From a checkpoint of a small mixture-of-experts model trained on Wikipedia: width 512.
Below are experts of layer 2 (counted from 0) of a mixture-of-experts language model. Rows are named router (the router's row for the expert), gate (a neuron's input weights, with its number), up (a neuron's input weights, with its number) and show model dimensions 384-447. Each number is 200 + 20 x the weight over its row's rms, rounded and kept within 0 to 999.
After each expert's rows: "comes after" lists some tokens at least twice as common just before its tokens as in all text. This comes from a sample of Wikipedia text that the model never trained on. Tokens count by the router's weight.

# expert 17
router,258,219,197,219,222,191,186,197,174,173,195,162,193,208,220,193,223,191,168,215,214,215,199,182,195,205,210,177,193,196,197,220,156,261,221,170,224,181,193,214,218,211,193,202,210,225,179,206,204,194,212,204,215,216,196,188,216,199,192,184,190,169,173,187
gate0,183,217,193,189,185,208,209,209,180,178,239,203,167,205,202,200,193,198,218,222,195,207,192,192,195,184,201,207,219,233,239,227,231,209,181,177,170,197,181,196,168,187,185,217,227,239,202,179,188,223,193,185,196,217,224,197,203,171,221,187,206,167,194,171
up0,236,211,186,166,206,216,212,215,191,202,206,202,184,193,222,179,209,203,217,216,218,169,182,183,208,183,173,210,181,166,228,191,221,201,200,232,208,189,217,194,205,163,207,210,231,205,231,226,186,233,216,196,192,189,207,189,176,167,220,203,189,208,189,193
gate1,221,211,216,193,215,186,183,214,204,224,186,190,206,212,249,201,201,235,217,199,184,206,224,212,233,185,206,193,212,168,166,232,212,224,197,245,194,200,236,201,205,193,203,187,190,182,181,185,195,191,167,171,176,236,195,216,231,204,232,198,203,179,216,201
up1,185,205,211,195,218,205,189,215,188,220,198,230,203,223,185,211,191,207,177,192,197,225,215,220,181,204,240,220,192,209,217,190,194,197,194,189,166,191,184,169,196,223,203,194,205,184,201,200,181,204,213,191,199,205,206,185,178,222,225,214,212,219,216,191
comes after: " ", " (", " \"", " $", "===", " did"

# expert 1
router,165,210,204,213,172,211,200,228,205,206,186,213,238,186,159,194,155,217,207,234,191,162,230,195,193,181,177,194,219,180,208,190,222,167,164,248,163,214,181,172,196,209,222,227,193,184,216,179,219,220,232,206,191,198,207,188,198,186,218,228,211,194,212,163
gate10,223,185,191,203,175,238,192,226,206,184,183,163,206,236,184,171,221,220,176,205,196,240,218,260,229,205,194,229,154,213,219,202,193,205,208,220,178,228,189,236,185,188,211,190,217,197,163,219,174,187,201,205,165,219,194,207,237,219,188,219,195,200,159,204
up10,174,208,191,195,210,197,206,186,204,230,187,222,202,166,219,208,218,240,187,207,214,218,233,213,212,195,225,195,206,219,200,222,172,213,222,192,189,190,157,247,183,202,204,219,195,192,175,213,197,189,207,155,192,205,185,225,178,214,245,185,189,189,185,229
gate11,201,199,222,168,193,243,175,215,194,209,193,194,187,223,180,225,202,190,193,208,183,191,181,198,217,227,197,194,182,186,193,220,187,196,185,216,210,185,208,217,206,182,194,214,224,232,187,181,221,202,221,222,205,202,178,209,213,207,160,168,189,197,208,206
up11,174,192,211,161,186,200,221,189,213,173,220,208,199,205,198,194,189,196,169,224,216,204,227,192,228,172,208,223,192,204,169,211,198,181,201,246,171,181,247,203,196,187,186,199,191,199,200,207,227,202,221,211,165,179,219,209,195,212,231,193,235,222,188,200
comes after: "0", "%", "5", " a", "4", "6"

# expert 9
router,240,191,240,181,190,197,208,163,218,189,201,191,204,187,202,234,227,169,165,193,202,197,175,191,239,189,195,205,197,180,196,197,189,157,217,172,215,186,231,174,170,209,176,193,191,217,240,193,201,223,193,196,189,190,200,212,189,219,152,191,178,223,206,198
gate16,177,196,200,154,186,177,185,197,203,190,188,212,219,214,207,221,174,215,223,187,179,212,210,192,250,205,193,204,223,211,212,215,175,203,176,193,204,201,171,167,214,216,203,183,240,170,187,203,188,246,191,196,182,199,199,228,152,210,194,205,188,231,166,194
up16,223,210,181,171,188,214,242,172,192,220,207,200,221,174,203,200,203,189,195,221,222,220,213,195,171,206,205,194,167,225,206,226,192,185,158,197,211,218,218,202,217,157,220,215,216,236,184,220,179,231,154,220,181,178,206,176,199,194,217,167,221,201,210,204
gate17,180,196,204,235,213,191,226,192,201,175,196,208,192,218,213,169,166,199,165,216,202,200,195,217,191,208,210,193,214,222,198,191,195,247,213,189,175,195,243,206,220,185,182,233,230,182,216,201,200,185,183,191,205,154,206,215,223,229,191,198,192,194,193,212
up17,206,211,206,224,228,210,200,227,199,221,186,185,214,205,225,208,196,190,199,191,233,221,195,185,207,211,206,187,211,194,203,201,195,190,161,216,201,207,191,194,216,196,204,180,198,227,253,206,174,212,211,171,173,233,192,260,211,204,185,170,201,205,197,179
comes after: " of", " in", "'", " to", " for", " on"

# expert 14
router,260,207,218,211,222,188,196,188,167,179,214,188,209,220,206,188,226,180,198,224,218,192,196,184,178,208,211,182,203,214,184,212,158,231,214,160,226,184,184,197,221,223,180,174,208,226,203,217,215,185,214,207,216,204,186,200,202,206,204,182,196,191,188,185
gate16,216,201,204,184,202,232,211,230,189,145,194,194,192,177,211,181,211,238,184,219,203,215,190,239,190,214,197,174,222,199,188,207,199,186,175,199,197,203,182,251,180,238,192,188,176,195,212,193,214,179,230,150,177,200,191,189,190,158,211,203,209,201,167,174
up16,187,184,199,199,199,186,154,184,206,221,196,203,198,210,177,185,199,209,189,204,198,187,206,192,220,251,177,219,219,244,187,167,198,207,175,223,194,175,191,226,210,206,158,208,183,182,227,176,212,232,185,197,188,214,200,154,219,198,230,187,199,201,237,224
gate17,195,210,186,231,177,206,213,238,212,206,165,211,211,194,205,239,203,178,189,199,202,188,235,221,145,138,214,186,172,189,230,238,210,187,192,185,204,238,212,218,207,202,197,215,140,212,196,212,203,228,234,213,201,214,168,224,196,162,199,197,204,216,212,208
up17,218,193,221,210,209,193,225,232,187,176,216,204,171,221,200,197,200,183,201,190,207,185,201,176,203,188,199,250,212,217,202,172,196,206,191,204,195,178,179,206,195,231,228,205,218,184,174,187,207,199,159,196,192,179,207,169,196,210,203,194,205,206,225,182
comes after: " |", " ", ";", " May", " July", " January"

# expert 16
router,247,208,226,212,232,189,197,210,177,179,204,185,198,202,228,187,226,184,183,231,200,223,203,191,188,210,223,186,188,201,197,216,154,235,195,176,219,180,197,184,216,215,188,168,217,220,179,216,221,186,196,208,219,210,181,182,209,193,196,176,186,169,171,158
gate10,204,182,226,224,219,199,200,244,169,180,192,187,189,218,161,195,148,192,180,231,179,190,197,202,225,211,198,176,157,191,166,213,164,241,203,184,195,200,192,234,176,195,239,167,198,234,224,214,172,217,213,180,187,211,193,201,217,212,212,179,207,199,232,179
up10,207,177,192,225,225,195,188,225,194,166,269,183,202,239,195,248,217,186,214,214,210,212,155,177,191,163,233,202,230,206,200,160,177,226,205,228,200,205,224,183,212,190,205,213,198,179,200,193,217,151,192,196,173,200,215,190,243,198,231,195,189,191,199,213
gate11,174,216,192,194,217,192,215,194,193,222,218,200,180,211,200,205,185,201,214,202,198,207,175,182,182,208,221,218,209,221,178,202,203,223,170,222,216,192,217,189,203,179,224,219,200,219,213,199,196,218,200,194,198,205,174,166,226,193,193,155,197,234,222,186
up11,193,188,204,204,206,199,218,177,184,189,181,224,205,204,186,201,202,239,182,200,226,193,210,242,224,186,208,199,177,183,213,206,184,197,238,202,230,206,159,200,185,180,212,178,183,238,166,175,175,164,179,183,237,191,176,203,180,194,186,201,183,195,187,212
comes after: " |", ".", "7", "6", ")", "5"

# expert 10
router,199,217,213,176,176,219,183,173,185,223,194,206,174,209,178,186,188,165,212,200,175,214,216,210,218,217,219,263,187,218,204,200,250,218,213,227,229,199,185,180,195,184,210,194,207,172,215,178,196,190,209,202,205,196,199,221,206,222,196,177,203,193,206,225
gate10,185,181,211,201,232,186,181,182,183,187,192,199,216,177,201,199,227,176,229,185,179,224,203,193,164,204,194,177,225,184,180,166,231,218,210,199,208,232,210,180,165,183,207,164,200,199,175,205,191,225,255,199,198,196,208,218,185,211,194,188,200,212,207,209
up10,180,182,192,185,158,194,238,217,220,217,202,184,186,252,200,175,192,191,185,206,211,202,167,231,180,208,210,209,200,187,198,213,199,204,194,186,184,188,194,231,201,197,178,204,209,201,175,146,236,227,203,218,211,192,167,212,212,196,192,214,237,201,207,228
gate11,194,166,185,185,191,219,193,201,184,231,204,197,170,199,171,200,183,222,206,189,199,165,207,229,255,186,215,187,222,204,209,197,222,188,188,225,216,218,175,213,222,196,180,175,178,175,218,194,220,192,185,199,195,207,246,189,195,195,171,216,215,191,223,220
up11,240,208,193,186,200,196,180,203,219,202,198,176,165,188,215,171,156,165,207,198,175,259,217,200,186,213,227,210,221,169,213,209,192,207,190,207,227,241,190,175,173,221,199,188,204,218,213,193,202,157,200,171,208,160,214,197,227,195,209,171,188,203,214,209
comes after: "\n", " No", "S", "3", " U", "4"

# expert 2
router,244,221,215,213,219,181,194,187,178,184,202,182,192,204,221,186,228,212,183,225,212,252,196,190,166,204,217,187,190,200,193,219,154,222,176,168,224,210,200,192,204,216,186,165,204,236,183,222,202,181,209,216,214,206,186,197,210,193,203,178,194,177,196,159
gate16,202,247,210,200,193,216,233,213,221,192,142,167,214,165,209,235,218,193,189,211,176,209,211,181,229,192,200,182,203,217,224,196,197,197,194,205,178,191,169,208,179,221,214,214,176,222,157,187,165,179,206,193,191,206,197,176,219,224,174,197,193,198,192,224
up16,193,218,187,215,171,222,193,157,198,219,183,223,196,197,152,217,203,220,202,182,193,205,194,184,214,227,232,215,215,220,182,190,176,218,204,182,192,173,192,191,199,183,167,182,214,206,189,180,185,183,157,203,207,225,227,186,191,231,218,209,165,202,217,215
gate17,169,188,196,211,181,202,188,187,161,185,198,164,232,238,213,185,194,202,257,172,195,211,199,195,170,234,224,229,230,193,210,158,171,199,211,198,248,212,194,200,199,205,193,212,171,222,204,196,219,166,202,219,219,167,204,187,162,199,179,172,228,204,214,203
up17,235,206,178,213,211,241,192,196,183,204,210,203,180,188,164,211,179,204,201,199,178,213,206,197,171,205,201,205,183,207,224,202,207,216,180,234,169,194,241,207,167,178,182,203,208,204,223,237,214,215,173,214,194,227,187,198,209,226,239,210,185,181,149,192
comes after: "1", "4", "5", "′", "8", "°"

# expert 6
router,192,151,160,192,190,200,202,200,190,201,197,201,177,211,226,228,186,228,203,163,188,197,210,214,209,196,185,220,194,205,232,209,246,178,172,234,207,195,206,212,181,184,185,186,181,223,170,198,210,207,174,220,202,205,217,201,191,194,229,183,234,239,212,181
gate10,216,189,235,190,180,180,160,190,206,194,193,193,170,203,176,201,189,212,177,176,259,202,184,225,231,176,218,181,146,203,181,229,186,219,193,159,243,215,216,181,175,231,181,196,206,210,201,185,184,206,204,211,174,226,227,198,195,189,214,200,181,211,164,188
up10,223,196,212,199,216,202,203,197,185,218,201,188,186,211,222,161,197,177,225,221,193,227,224,231,152,235,185,192,229,225,194,198,232,205,198,172,214,196,209,168,193,208,184,194,193,201,160,181,211,183,201,160,201,178,216,155,194,195,207,204,158,204,213,229
gate11,208,196,230,196,173,195,158,188,225,188,208,201,196,238,212,218,183,230,210,243,229,225,166,195,196,208,194,226,200,203,222,216,221,204,236,193,203,211,200,200,185,187,203,230,232,179,209,208,205,192,224,162,213,209,202,210,203,236,177,218,188,217,224,231
up11,200,204,215,207,182,197,168,184,190,228,206,195,233,199,182,183,195,209,191,200,208,165,177,257,215,203,199,193,235,217,214,198,182,220,206,166,203,211,209,188,228,208,201,181,216,185,220,199,205,221,195,167,177,178,201,189,212,155,177,233,197,210,207,210
comes after: "0", "2", "1", "9", "–", "+"